From a checkpoint of a small mixture-of-experts model trained on Wikipedia: 6 picks a token, a variant of SOAP for the experts.
Below are experts of layer 10 (counted from 0) of a mixture-of-experts language model. Rows are named router (the router's row for the expert), down (a neuron's output weights, with its number) and show model dimensions 0-127. Each number is 128 + 24 x the weight over its row's rms, rounded and kept within 0 to 255.
After each expert's rows: "comes before" lists some tokens at least twice as common just after its tokens as in all text. This comes from a sample of Wikipedia text that the model never trained on. Tokens count by the router's weight.

# expert 38
router [ 96 149 119  81 148 129 142 159 118 122 136  94 123 167 109 174 137 165 123 171 139  87  85 132 154 140 111 127 146 162 122 117  95 116  90 109  98 144 130 134 167 161 113 118 121  95  96 107 111  82 121 147 156 101 149  93 163 158 133 133 105 165 146  69 103 149 144 156  79 113 119 164 132 125 123 117 132 104 167 122 130 120 133 159 164 108 113 150 169 157 132 127 103 119 144 128 157  99 115 128 118 124 121 163 121 134 159 128 146 106 126 107 127 101 120 150 143 163 124 134 153 117 103 108  95 115 132  74]
down0 [ 82 170 103 131 101 185 100 105 120 110  99 150 151 128 124 126 116 125 145 138 149  91 117 103 123 100 105 169 102 115 139 130 159 124 100 136  92  91 115 123 124 165  99 152 101 137  92 117 132 130 184 150 116 109 118 132 110 107 110 132 120 163  70 167 111 116 136 122 117 154 147 155 160 107 131 140 173 157 131 117 133 130 105 148 160  98 164 137 129 110 113 127 136 111 126 126 117 168 126 112 115  96  90 123 162 147 159 101 129 167 128 138 161 114 136 120 139 141 183 145 102 145 192 137 105 157 121 126]
down1 [122 138  96 106  78 128 118 158 107 156 159 140 140 156 119 136  93 124 143 151 140 106 153 145 168 129 182 131 110 100 128 133 151 129 154 129  88 103 129 131 127 124 143 104 127 128 184 146 139 116 124 120 121 118  97 139 104  78  87  97 149  88 116 131 139 142  87 140 124 115 107 120 154 123 108 151 136 175 130 113 171 147 153 121  90 134  87 154 118 123 169  95 142 170 106 137 189 114 140 111 132  73  91 129 122  95 153 138 106 164 161 133 133 145 103 119 133 110 140 133 129 114  95 139 173 129 108  98]
comes before: ",", " |", " (", "\n", " and", "'s"

# expert 34
router [129 114 118 112 156 119 135  95  91 123 112 132 115 122 118  90 150 116  98 148 137 131  97 150 127 138 101 101 130 159 153  71 111 107 124 103 140 108 121 157 173 107  87 143 134 130 126 116 123 136 132 114 189 124 120 126 118 131 101 115 108 138 199 139 162 128 127 122 176 122 105 130 152 102 142 110 112 148 127 110 127 134 130 163 128 123 144 120 122 180 148 127 131  87 150 177 154 152 153 105 113 129  74 187 104 131 130 161 154 127 168  98  91 122 149 107  87 129 132 195 133 116 104 118 137 140 139 124]
down0 [ 81 154 113 123  98 125 177 144 146 123 149 146 155 139  95 116 133 160 128 106  96 165 157 130 106 148 142 126 121 108 124 119 125 109 140 142 140 117 112 181 127 143 159 139 158 141 169 115  97 105  98 200 140 128 179 113 111 102 137 108 125 128 147 121 151 159 117 135 127 132 117 132 108 105 149 120 120 126 135 110 133 137 126 106 142 146 119 156  86 133  83 153 118 120  71 166  92 146 136 125 157 117 161 160 134 158 106 120 137 151  77 151 142 116 122 152 119  75 116 119 129 131 117 140 153 155 114  51]
down1 [152 107 111  99 144 141 166  87 168 127 122 165 125 146 125 123 164 157  74 115  74 139 130 104 148 103 110 163 140 155 130 128 121 126 147 119 157 108 121 118 129 137 128 111 155 119 135 134 129 126 133 126 108 171 123 117 119 163 127 138 171 145 131 114 114  80 161 133 175 144  96 109 134  98  99  88 150 112 142 140 107 142 144 131 144 165 156 102 130 121 118 111 161 129  87 116 132  69 101 154 120 109 128 148 145 125 133 108 164  97 129 112  96 144 127 191 132 144 178 124 109  83 160  99  94 126 150 157]
comes before: " |", " by", " in", " to", " on", "or"

# expert 11
router [ 96 155  84 165  99 129 126 157 135  67 145 100 158 135 137 118 106 116 133 139 125 129 126 122 176 138 132 130 141 164 155  67 133 177 115 149 132 147 108 162 146 126 133  87 120  99 112 124 145 118  97 145 115 110 113 112 136  80 125 109 113 146 155 133 116 103 177 126 112 162 132 113 153 138 192 155 163 103 160 141  86 134 199 149 116 120 139 118 107 153 125 104 176 113 134 147 177 137 124 146  90 118 127 131 118 115 141 131 107  98 141 145  89 132 116 119 122  98 108 126 129 106 132 101 120 123 150 130]
down0 [ 98 155 106 174 108 135 105 103 133 117  54 122 162 129 106 171  93 137 117 141 130 121 124 106 116  97 162 112 178 140 135 143  87 104 163 106 132 161 101 138 131 171 122 124 130 166 128 129 108 152 132 127 150 141 138 162 128 145 145  98 157  97  71 138 105 118 130 107  71 174 113 157 150  95 125 147 132 126 124 106 119 154 118 156 137 127 173 150 124 156  79 128 133 117 151 159 123 112 122 135 145 124 132 153 118 144 132 125 161 150 122 147 120 167 111  88 111 113 124  82 124 104 163  92 128 120 132 109]
down1 [131 103 174 125 113 213 108  81 110 135 136  97 126  96 147 132 161 104 149 128 109 142 147 147 109 151  95 133 113 143 175 137 119  94 136  93  89 151 112 165 165 112 142 105 128 126 145 103 101 120 124 126 120 137 124 128  88 120 149 134 120  96 139  90 143 105 148 107 138 127 153  89 107 133 143 175 133 154 125  96 125 122 106 111 124 138 112 104 151 135 154 164 109 107 115 140 131  93 100 165 165 157 122  74 183 131 116 153 141 161 135 129 163 144 168 133 134 118 114  84 114 128 137 100 106 128 146 127]
comes before: " |", "–", "2", "|", " |\n", "p"

# expert 9
router [ 92 116  43 127 167 127 125 119 157 115 140  84 172 150 138 119 100 150 155 105 108 118 117 129 140 168 121 179 138 117 125 102 115 108 156 106 134 118 132 141 154 119  55 149 156 116  98 146 141  99 102 109 156 112 118 121  88 108 103 151  79 176  98 128 122 144 136  89  87 123 106  97 158 144 154 128 110 131 157 140 109 135 128 165 112 120 154 134 153 118 161 165 158  79 128 128 127 156 116 109 117 126 105 135 139 125 142 119 142 140 140 100 141 148 133 166 128 141 125 168 129 125 119 145 142 128 153 146]
down0 [110 147  73 109 134 161 136 142 168 147 102 155 132 117 123 132  85 145 154 110 142 103 158  94 120 142 140 140 187 110 116 148 143 121 110 147  97 111 118 139 138 142 117 146 153 138 144 119 139 142 153 167 138  96 114 139  87  96 115 129 124 150 117 105 169 101  81 124 126 123 177 117 131 159 136  85 122  88 149 142 103 154 160 112 155 124 160 146 151 145 109 131  69 153 142 117 144 150 109 102 150  96 101 140 143 133 110  97 107 145 132 162 145 112 116 135 137 178  92 123 159  85  95 109 142 139  88 116]
down1 [122 118 136 123 158 110 118 131 139 158 115 146 137 162 111 133 124 112 111 149 131 146 150 139  93 102 131 131 151 165 102 137 161 130  78 160  87 169 139 144 138 160 153 118 116 111 165 166 132 164 106  95 113 135 178 137 148 127 142  95 117 129 146 134 121  72 141 119 111 114 112 142 136 160 148 130 169  64 168 140 140 143 125  95 139 141 143 120 117  91 106 166 166 119  99 130 139 121 134 131 154 164  84 129 121 130 101  88 133 125  64 114 158 101  96 120  81 126 112 129 111 114 147  94 148  95 136 118]
comes before: " ", " S", " D", " W", " The", " L"

# expert 24
router [ 85 132  84 118 150 110 118 114 124 128 141 100 160 135 107 121 101 143 163 137 138 137 124 147 135 162 138 154 102 161 129  92 128 112 133 123  91 106 150 135 186 113  91 124 129 116  91 144 153  81 129 104 149 112 135 126  87 143 118 161  97 169 119 124 131 140 133  62 141 107 112  89 132  80 195 112 137 124 167 125 139  96 149 117 124 144 125 113 142 111 176 148 131 135 123 121 112 114 139  89 155 101 127 151 113 112 145 149 160 166 122  92  86 166 129 126 157 148 132 152 136 119 117 130 172 142 160 117]
down0 [161 155 115 118 128 132  97  93 104 118 137 143  77 139  98 121 102 127 149 122 148 184 153 112 169 166 158  99 125 136 148 123 175 135  98 117 138 140 125 162 120 147  98 126 119 126 175 145 121  80 153 173 128 117 162 136 151 143 153  81 116 146 103 117 145 105  96 107 105 110 105 115  66 159 115 155 113  92 128 140 134 185 108 144 156 140  99 108 116 135 130 104  83 138  94 124 138 117 138 143  92 130 127  72 109 159 136 130 137 139 126 137 142 141 142 141 137 106 136 174 134 110  88 109 133 131 132 115]
down1 [119 101 111 123 149 140 111 164 150  82 140 130 129 140  96 149 158 120 138 156 119 146 117 132  97 118 121 121 103 138 120 138 149 127 147 172 119 124 154 132 148 124 140 107 123  63 138 145 102 173 122 148 102 114 160  77 119 176 123 107 141  88 145 113 132  98 113 166 186 172 127 139 167 136 133 105 119 115 134  96 152 124 161 106 139 115 107 106 132 108 140 118 122 141  85  68 136 117 157 128 181 111 117 176 152 168 108 100 116 133 125 136 138 111 116 104 130 161 167 112 100 128 119 159 130  94 163 139]
comes before: " ", " the", " The", " S", " M", " D"

# expert 12
router [118  98 132 111 131 114 127 165 146 109 143 140 116 112 171 119 124 112  92 106 168 127 134 139 128 161 175 135 154 122 138  99 128 100  91 151 122 138  97 147 175 110 115 106  66 133 120 135 115 132 110 159 129 144 172 105 153 146 137 111  55 160 127 170 119 143 168  84 146  95  84 139 156 109 160 167 119 118 179 110 124 127 143 165 132 155 130 142 152 164 157 107 125  85 135 133 127 152 112 130 132 119 103 124 139  95 104 117 128 106 162 125 112 154 108 123 102 152 115 111 104  90 127 121 107 131 141  92]
down0 [135 134 123  99 118 118 123 205 138 185 139 141 170 129 114 127 129 143 112 149 119 143 109 131 134 145 100 118 152 129  88 148 110 111 175 171 139 151 127 115 146 132 103 131 120  90 115 114 140 139 125 123 120 120 158 136  90 128 108 130 144 111 101 132 103 119 144 173 118 116 129 155  72 175 122 105 151 170 107  89 144  58 147 118  93 110 120  95 130 137 131 141 105 121 106 137 148 168 146 141 139 129 129 127  95  68 127  94 104 159 118 100 141 132 144 146 147  96 149  89 123 152 131 167 140  99 133 157]
down1 [109 125 174 121 118 101  87 111 148 107 120 123 132 119 118 135 110 157 106 150 105 168 115 106 113 134  90  91 132 123 130 118 149 120 127 108 104 132 161 159 178 171 137 140 121 124 122  97 155 102 124 143  86 119 156 133 119 169 103 121 154 130 116  97 143 135 163 145 117 117 127 162 152 157 105 154 128 128 137 166 134 156 144 173 105 122 170 126  72 124  83 117 147 103 168 168  82 134 118 137 100 112 182 102 152 120 130  96 122 128 134 121 137 130  79 132  71  98 117 133 148 132 131  90 120 145 128 164]
comes before: " of", "ed", "ation", "al", "ing", "or"

# expert 16
router [143 131 110 133 102 132 127 127 144  89 118 104 150 138 136 131 119 155 145 104 127 126 121 149 163 108 100 162 110 118 151 115 102 101 146 105  90 146 150 198 133 120  94 122 121  99 135 130 107 105  45 142 100 109 136 140 142 114 116 144  82 126 140 121 115 125 156 111 101 110 114 108 136  72 167 133 106 115 155 135 143 102 184 107 134  96 136  98 115 143 174 157 158 148 117 184 175 131 106 132 135 107 128 114 138 116 119 129 162 153 154 142 139 124 166 114 117 127 111 111 162 105  95 157 128 175 146 134]
down0 [120 129 136 148 101 110 131 132 109 124 134 105 133 166  98 101 132 148 146 123 142 115 137 114 102  91  80 178 140 110 160 144 170 148 170 157 103 126  97  17  89 124 107 152 146 135 132 124  82 102 136 126 139 128 107 136 125 108 153 155 109 160 163  92 145 118 116 129 136 164 124 108 102 118 136 126 105 122 121 118 143 142 109  99 149 101 136 130 135 157 182 134 131 116 135  68 123 133  83 125 140 138 123 133 107 123 155  87 118 116 163 166 135 103 152 136 135 112 109 136 150 150 104 110 144 133 124 105]
down1 [140 125 133 151 127 124 106 115  79 117 165 139  96 112 117 122 142  90 141 185  98 134 136 127 153 151  84 114 125 141 136 162 132  93 175 112  93  97 144 166 128 134 107 165  94 157 106 161 134 117 155 131 110 125 156 126  89 147 109 157  96 130 140 122 140 145 160 120 150 141 105 123 101 127 121 149 134 152 118 134 100 130 168 136 156 162  96 121 126 145 105 187 167 122 126 104 112 115 182 127 140 122 160  55  97 120 167 116 108 116 124 123  88 148 108 136 154 100 163 113 144 147 118 147 127 138 110 129]
comes before: "1", "0", "2", "9", "5", "3"

# expert 21
router [113 109 156 138 123 148 115 150 107 123 140 121 127 117  89 128 130 119 159 109 120 103 124 148 177 129 118 189 121 121 147 175 110 111 141 122  81 147 133 162 124  96 132 118 119 125 127 122 146 124 113  97  92 126 140 141 103  95 131 151 109 103 120 107 106 133 162 116  68 120 114 126 145  80 166 104 148 113 157 121 116  94 170 115 151 189  95 137 100 167 187 122 172 104  91 136 155 114 120 118  96 102 158 124 142  89 114 136 149 137 144 131 117  82 155 141 163 120 109 147 138 130  94 129 130 154 149 151]
down0 [114  93 116 119 113 120 124 110 179 148 136 113 137 112 132 140  95 131 126 143 102 179 164 114 117  90 131 152 125 150 125 169 135 108 117 103 132 152 146 118 130 128 128 168 122 124  95 161 129 150 172  96 114 176 152 121 144 117 151 116  64 142 106 146 166 129  93 129 157 164 118 119 155 112 120 110 158 129 120  90  91 141 116 121 135  92 143 153 137 142 170 130  93 110 131 134 111 120 118 136  97 110  97 185 189 129 131 179 133 117 128  91 137 116 154 104 109 108 117  83 133 147 156 111 102 110 129  89]
down1 [142 105 113 158 157 170 108 151 103 134 168 152 117  92  91 115 135 149 173 103 143 144 111 108  87 114 206  91 156 103 107 142 126 145 146 157 121 130 126 155 111 124 148 131 119 120 111 125 139 139 119 171 143 122 146 147 100 101 151 120 154 149  90 140 109 122 121 154 134 128 131 112 186 110 134  85 159 135 146 114 101 139 145 130 117 137 164 119 110 127  67 105  92 154 115 101 114 112 120 155 122 128 104 151 141  97 120  88 174 123 117 117 158 114 133 111 100 157  92 105 144 104 145 163 125 146 164  97]
comes before: "2", "1", " |", "3", "0", "4"

# expert 39
router [107 145 127 131 128 116 160  97  89 104 133  91 138 199 123 121 130 155 158 129 109 131 127 152 134 134 146 179 100 128 120 118 106 121 110 103 106 141 138 149 136 105  75 137 144  93 120 168 133 110 104 112 136  81 170 131 125 150 129 168 129 145 118 166 135 180 104 121 115 130 118  70 152 105 153  88 142  69 133  99 118  73 150 172 116 133 149 114 120 150 158 127 161 131 157 141 155 159 120 134 147 110 101  92 107 127 149 139 104 147 125 106 122 132 150 109 146 122 115 150 118  91 109 127 137 162 110 120]
down0 [140 119 127 117 116 121  85 136 161 147 110 172 132 134 102 179 114 131 127 138 138 154 132 134 119 140 139 115 114 136 147 158 100 105 109 127 124  98  82 134 128 138  91 136  75 163 137 162 170 149 114 120 171 106 113 109 117 139 119 164 133 131 151 109 119 130 122 121 133 122  79 175 123 144 124 124 120 168 150 144 119 124  92 144 142  94 145 109 147 126 144 126  85 132 146  82 123  85 181 111  97 114 135 114 116 126 138 139 103 139  97 126 110 151 177 137 106 133 150 118 138 226 131 103 142 105 160 151]
down1 [144 109 104 113 112 158 110 149 163 116 156  89 145 179  96 159 134 110 127  82 133 136 131 118 142 152 128 156 150 169 103  92 124 116 157  81 141 118 110 155 114 161 108 107 146 119 149 154  79 107 120 102 134 144 131 166 176  80 111 144 143 153 115 165 114 113 131 112  90 119  96 132 168 142 111 109 124 134 138 109  94 136 121 152 174 130 100 146 143 136 109 133 157 138 161 119 113 144 103 120  80  70 148 152 123 107 109  95 121 153 104 110 136 146 163 126 102 137 124 121 190 141 114 117 139 141 125 140]
comes before: "-", "|", "A", "C", "==", "P"

# expert 18
router [121 165 119  98 156  94 123 162 134 111 113 112 110 139 107 122 123 128 111 111 138 113  99 117 125 149 138 123 116 112  82 112 123 166 116 155 103 126 100 142 179 139 101  97  63 140 114 160 115 131 149 121 149 117 122 117 155 173  78 140 112 154 174 142 159 165 152 108 136 119  94 138 143 115 105 106  56 118 152 128  98 135 136 166 134 144 128 101 127 166 146 157 127 137 108 140 165 128 160 120 129 110 127 138 167  89 140 178 178 103 134  93 132 164 157 126 139 149 103 128 136  90 140 137 127 122 105 129]
down0 [114 137 179 124 103 107 123 148 151 165 148 122 117 144 136 109 152 118  77 113 119 179 145 130 129 147 173 119 142 164 127 128 161 177 127 114 155  99 127 182 143 113 131 150 158  81 117 100  95 130 106 131 101 124 104 156  85 145 135 132 153 119 159 104 120 149 161 131 125 126 159 148 189  85 128 147 127  94 124 126 157 108 128 118  95 129 132 122 127 120  91 105 101 122  70 121 114 155 141 113 100 192 102 125 122 103 136 106  88  80 119 108 120 113 126 146 123 122 118 116 125 148 111 145 157 121 148 130]
down1 [147 109 145 100 123 128 137 104 159 138  67 134 131 100 143 102 101  92 169 138 121 110 135 101 143 135 144 153 115 155 123 111 126 118 141 135 151 115 148  53 168 107 102 114 119 138 122 136 120 187 117 114 126  97  86  96 113 113 108 112 130 132 113 114 139 156  69 130 139 141 129 128 137 131  81 132 108 197 146 125 140 113 120 134 124 126 111 119 139 166 156 123  96 126 122 145 144 144 115 178 106 101 147 130 142  86 158 188 113 168 138 163 128 145 125 119 167 105 129 139 109 128 144 144 137 143  73 135]
comes before: "ed", "ing", " to", "es", " the", " a"

# expert 25
router [109 134 105 109 119 115 144 131 139  94 152 106 143 159 130 141  95 153 161 140 148 129 127 142 146 160 159 125 123 182 117 120 141  90 125 205 134 130 140 129 144 102 109 109  98  97 103 108 108 146 114 126 110  81 168 122 134  81 129 173 104 147 121 122 113 116 148 114 121 108 136 144 143 123 157  86  61 109 138 129 142 150 110 113 159 113 100 148 161 155 136 161 130 160 148 205 156 149 110 106 130 118  98 141 138 144 140 136 132  91 179 100 107  97 119 112  89 125 115 138 110 116 139 133 135 134 140 115]
down0 [131  76 125 105 124 141 132 124 123  88 128 101 133 128 138 100  93 103 101  73 150  87 118 106 149 148 147  58 112 132 114 126 151 125 124 125 118 139 141 101 168 130 121 150 118 127 143 158 100 122 142  97 107 106 145 132 131 155 165 102 118 124 105 144  93 164 114 177 173 101 161 143 156 152 144 128 155 157 187  83 121 148  85 133  82 108 131 128 124 141 165 121 121 103 134 115 149 145  99 125 137 104 127 128 113 158 118 110 136 100 114 128 140 130 166 128 104 159 180 102 114 113 139 157 147 125 110  87]
down1 [114 144 133 157 123 164 128 135 125 155 124 143 132 113 115 166 102 125 177 122 164 130 102 122 128 132 129 146 122 145 156 136  99 113 168 113  95 139 138 166 151  79 166 125 132 129 116 144 142 111  71 158 109 145 135 147 130  99 114 113 186 130 109 139 144 113 108 164 146 114 150 123  79  87 109  80 134 122 165 115 111 137 132 128  83 117 111 158 146 164 147 101 108 161 137  86  86 116  68 118 133 100 126  91 130 153  95 150 103 110 139 124 120 116 119 132 145 181 159 149 122 157 117 102 127 105 142 102]
comes before: "9", "a", "ar", "8", "in", "i"

# expert 2
router [121 131 150  92 168 112 117 140 112 127 120 106 114 139 155 145 108 151 120  96 101 106 120 144 129 150 128 140 126 122 143  93 107 106 142 151 112 116  95 119 134 143 111 140 112 119 110 138 145 100  81 130 117 128 151  93 109 145 164 117  76 147 133 121  67 126 166 144  98 123  81 167 123 101 117 125 110 126 169 133 122 112 193 167 135  93 155 136 149 147 201 172 166 143 120 212 146 147 118 132 117 111  81 143 134 129 128 155 100 124 128 132 116 113 130 138 166 115 135 124 138 120 118  93 124 140 134 132]
down0 [120 134 128 138 160 151 170 140 111 135 124 109 136 102 149 151 149 128 119 145 104 147 171 172 129  90 105 123  80 104 146 113  84 134 152 128 115 121 122  83 131  90 176 104 132 111 116  84 125 134 145  93 122  99 154 117 161 131 134 108 164 160 120 129  85 162 118 110 134 117 158 159 107 127 158  91 123 140 129 144 164 121 149 138 136  97 140 164  87 105 128 181 118 138 117 198 151 111 135 147 131 117  90  98 118 154 135 113 126 123 109 127 100 121 184 127 117  67 124 126 110 119 110 131  96 115 130 135]
down1 [134 149  69 128 147  71 139 160 102 138 147 117 137 103 120 110  95 138 144 124 185 132 117 109 113 102  91  88 136 145 115 101 117 114 149 115 129 121 174  62 156 155  87  94  86 123 120 120 140 177 149 134 141 111 142 125 105 143 134 122 149 102 108 108 124 116 115 108 169 166 123 160 116 144 126 122 124 108  94 161 127 117 133 148 129 149 174 128 147 166 169 131 134 116 116 102 161 168 157 132 130 150 131  99 116 119  98 114 170 149 144 148 102 116 108 111 142 161 131 103 111 106 160 131 146 128  91 102]
comes before: ",", " was", " and", ".", " of", " in"

# expert 29
router [141 113 128  95  90 168 122 116 138 115 124 135 156 143 173 121  71 129 148 133 133 142 111 177 162 111 101 152 148 147 111  97 148 139 140 137 118 147 163 137 120 113  80  97 128 125 118 150 140  98 111 109 133 121 135 149 156 103 132 133  95 146 170 138 122 127 144 110  79 141  98  89 141  93 160 119 125 131 109 113 135  82 125 122 126  82 127 172 159 153 124 112 197 111  97 147 164 166 133 148 104  69 123 166 113 117 141  89 129 159 115 108 106 131 144 155 117 148 100 122 157 126 119 136 135 138 109 153]
down0 [137  90 114 101 148 152 139  63 129 135 143 122 117  96  98 140 103 161 116 110 127 127 144 140 141 137 171 115 126 118 139  86 140 136 135  92 136  99 111 176 161 116  88 160 160 124 168 115 130 108 119 126 107 107 148 152  86  98 148 126 131 126 117 101 160 124 114 123 174 139 134 152 104 165 134  95 104 113 111 138  73 130 135 117 123 106 122 132 110 142 134 135 143 130 158 146 169 128  67 124 141 160  85 116  90 116 165 133 138 154  95 164 105 116 141 127 102 175 139 120 164 141  95 137 167 137 158 105]
down1 [142 120 184 135 147 124 109 153 152 161 104  87  91 139 137 131 100 138 106 119 130 137 164 172 103 136 122 100 141 178 121 137 143 121 106 154 142 139 112  65 138 148 124 131  98 115 127  96 109 161 101 115 131 105 136 131 151 106  90 129 117 143 112  98 158 145 147 114 132 162 129  99 113  80 135 123 181 127 120 171 139 129 140  82 130 152 160 123 144  98 117 126 103 108 150 117  98 119 132 136 102  93 191 160 146 130 110 148 143 149  84  89 131 117 130 109 177  81 128 137 130 137 120 127 134  93 152 152]
comes before: "0", "9", "8", "–", ":", "1"

# expert 7
router [100 118 120 138 118  66 141 151 103 132 110 126 104 142 113 114 117 147 103 162 109 112 133 113 151 109 108 167 168 135 107 124 147 124 122  90 122 130 169 115 102 104 139  78  96 132 109 113 102 126  73 110 163  94 149 114 119  79 168 153 107 157 121 150 126  89 143 143 108 109 109 150 158 116 152 150 122  88 121 124 114 115 131 128 153 146 132 131 138 163 143 161 140 100 112 161 139 174 119 109  98 157 112 155 135 165 174 128 148 143 160 165 113 132 125  75 126 159  96 173 128 125 108  87 136 133 145 120]
down0 [143 145 133 124 117 170  88 126 178 133 144 140 153 127 161 166 163 110 130 142 150 116 145  96 131 125 199 101 124 123 142 138 125 115 144 126 104 136 117 167 132 128  87  92 179 147 111 155 112 161 136 126 122 112 114 111 126 111 125 143 140 139 106 117  94 128 141 150 128  95 124 115 165 123 127 184 112 106 149 121 130  61 125  99 118 169 105 121 136 107 135  95 134  92 162 133 148 114 140  66 159 134 132 142 102 121 134 136 140 127 169 114 115 136 182 111 133  98 133  79  89 140 143 129 113 106 114  91]
down1 [155 102 135 136 122 130 118  66 140 125 138 198 113 102 124 112 115 144 168 148 128 150 118 108 130 122 112 117 128  64 172 135 149 115 138  67 122 148 130 134 107 152 100 135 135 149 138 129 149 113 119 136 164 103 125 165 112 140 137 108 123 135 179  78 142 138 105 115 124 102 135 134 118 122 102  98  95 141  78 128 147 157 122 133 131 142 111 146 105 134 184 137 152 127 168  94 157 124 138 130 150 121 146 182 136 120  78 174 130 103 107 113 113 130 133 155 114 102 120 150 101 165 133 150 163 143 103 114]
comes before: "-", " |", "a", "i", "an", "u"

# expert 13
router [141 132 163 124 136 129 109 156 119 101 111 118 130 159 162 103 118 147 112 134 112 107 101 135 165 145 117 105 148 115 138 138 121  76 155 140 114 120  89 139 136 111  75 106  95 138 127 115 157  96  92 139 116 113 146  86 140 170 156 142 120 128 131 110  74 125 130 131 101 119 117 165 142 125 124 113 121 132 173 111 117  99 193 172 116  97 147 148 150 142 153 106 164 117 137 196 131 152 165 125 119 119  94 193 127 125 160 137 102 100 132 113 120 138 150 145 145 158 111 110 149  80 119 114 114 148 152 139]
down0 [113 174 103 113 133 180 104 127 149 160  65 103 128 138 147  96 116 131 160 121 123 124 102 132 139 152 162 121 121 115 152 125 142 148 100 122 113  91 131 133 132 141 119 130 146  88 110  62 114 171 143 138 100 108 116 131 155 138 104 144 106 147 164 131  96 143  84 167  98 136 133 126  99 130 126  96 125 158 139 166 116 166 160 140 153 105 143 120 106 167 119 142 118 139 132 149 126  99 125 137 133  65 141 130 158 104 165 109 146 115 134 143  91 131 118 146  99 111 101 132 137 178 180 109 100 153 117 148]
down1 [118 152 122 106  88 108  97 129 146 142 133 170 121 114 104 134 133  97 121 152 143 145  85 104 131 141 173 106  94 141 137  86 127 134 127 106 114 114 139 130 148 155  96 133 157 139 121 148 105 111 127 123  82 148 128 110  77 117 128 131 120 122 123 118 148 132 173 111 144 127 145 118 165 133 144  81 134 159 140 179 139 126 184 107 118 128  96 150 126 119 107  91  90 125 125 104 105 124 158 165 124 146  99 103  76 138 113 144 148 164 202 143 128 132  74 106 170 128 149 156 141 137 104 101 141 119 104 153]
comes before: " of", ",", ".", " in", " and", ".\n\n"

# expert 30
router [148 108 147 125 128 107 120 123 127 121 142 117 154  98 143 121 130 155 136 160 118  97 113  96 117 132 132 175 113 178 141 132  91  92 169 140 111 137 136 117 124 136 118  89 134 136 117 126 160 144  99 119 159 119 178 153 141 114  98 118 150 122 137 110 151 131 148 140  95 107  95 117 161  52 170 142 127 106 126 108 144 123 170 171 114 150 111 112 153 122 174  80 131 147  87 123 154 111 101 122 139  66  92 125 173 109 116 171 128 139 148 125  89 116 149 148 104 112 126 121 170 129  98 114 125 147 130 149]
down0 [134 102 135 115 133 141 159 125 154  75 111 103 168 109 138 125 157 132 144 152 120 118 131 133 161 167 118 100  92 153  93 108 161  91 136 152 122 103 127 108 133 123  94  97 137 123  93 173  91  98  80 125  92 115 148 143 125 101 107  96 118 118 167 111 158 115 140 156 143 126 124 147 187  90  99 171 140 123 140 151 150 108 119 138 142 160 135 111 127 111 115 138 154 143 127 116 133 135 163 165 184  97 142 142 162 126  93  95 155 128 168 123 126  93 145 107 138 113 140 190 100 112 124 136 119 130 122 133]
down1 [133  94 146 132 161 134 144 110  91 132 140 103 126 125  85 103 146 141 119 177  70 115  66 143 113 120 154 158 162 144 142 126 103 132 113 150 158 192 127 111 130 102 162 127 112 113 100 133 143 107 103 156 148 129 138 138 173 129 115 164  97 122 112 151 141 127 104 124 136 134 130 138 134 161 111 143 151 156 139 109 143 139 164 112 112 147 135 119 146 158  97 175 143 158 135  68 114 131 124 129 167 134 131 139 104 170 116 121  80 123  88 120 108 109 144  99 173 156 133  95 136 131 109 116 108  76 120 138]
comes before: ":", ".", "\n", "-", "=", "°"

# expert 17
router [136  92 160  79 125 106 118 112  86  99 170 109 121 180 126 119 117 123 130 169 117  95  79 133 147 123 159 130 144 106 122 132 147 132 148 140 104 159 148 145 198 142  96 126 118  99 103  95 132  89 117 150 135 132 123 129 115  91 141 146  92 156 113 120 134 117 144 104 107  95 119 146 113 148 164 102  84  85 143 122 105 121 128 139 120 149 143 142  73 157 123 119 174 139  88 156 120 130  88 132 106 105 166 128 136 129 133 147 142 133 139 142  92 163 137 126 167 115 149 120 109 122 143  91 146 163 131 156]
down0 [120 122 130 148 136 146 151  89 126 157 154 156 118 100 125 145 139 117 113 124 133 136 109 130 156 164 121 146 110 143 141 156 140 147  96 164 171 103 144 187 116 139 143 122 158 181 133 137 165 122 128  85 127 143 117 127 122 127  85 105 146 109 119 107 139 153 110 111 103 137 171 114  73 127 153 123 135 126 118 145 132 138 145 177 142 119 131 135 105 132 115 124 121 137 111 128 141  99  79 112 146 134 123  65 161 125  67 103 116 170 136 109 142 122 138 106  89 115 119 113 164 161 105 192  97 108  84 139]
down1 [115 156 165 162 148  97 123  78 155 115 158 134 116 125  92 154 119 141 126 186 117 129 126 165 141 133 159 128 109 164 138 101 103 127 175 129 119 136 110  97 128 136 112 128 151 144  91 106 143  87 175 162 124 134 132 154 169 135 122 119 126 102 110 129 114 131 141  94 153 108 130 117 119 158 124 170 107 100  93 140 129 175 110 116 104 137 121 149 138 103 128 125 141 117 169 172  97 106 114 138 136 144 116  98 109  86 131 172 104 129 139 147 110 110 130  73 126  84 125 191  84 153 119 120 144 141 133 130]
comes before: " ", "|", "-", "==", "===", "a"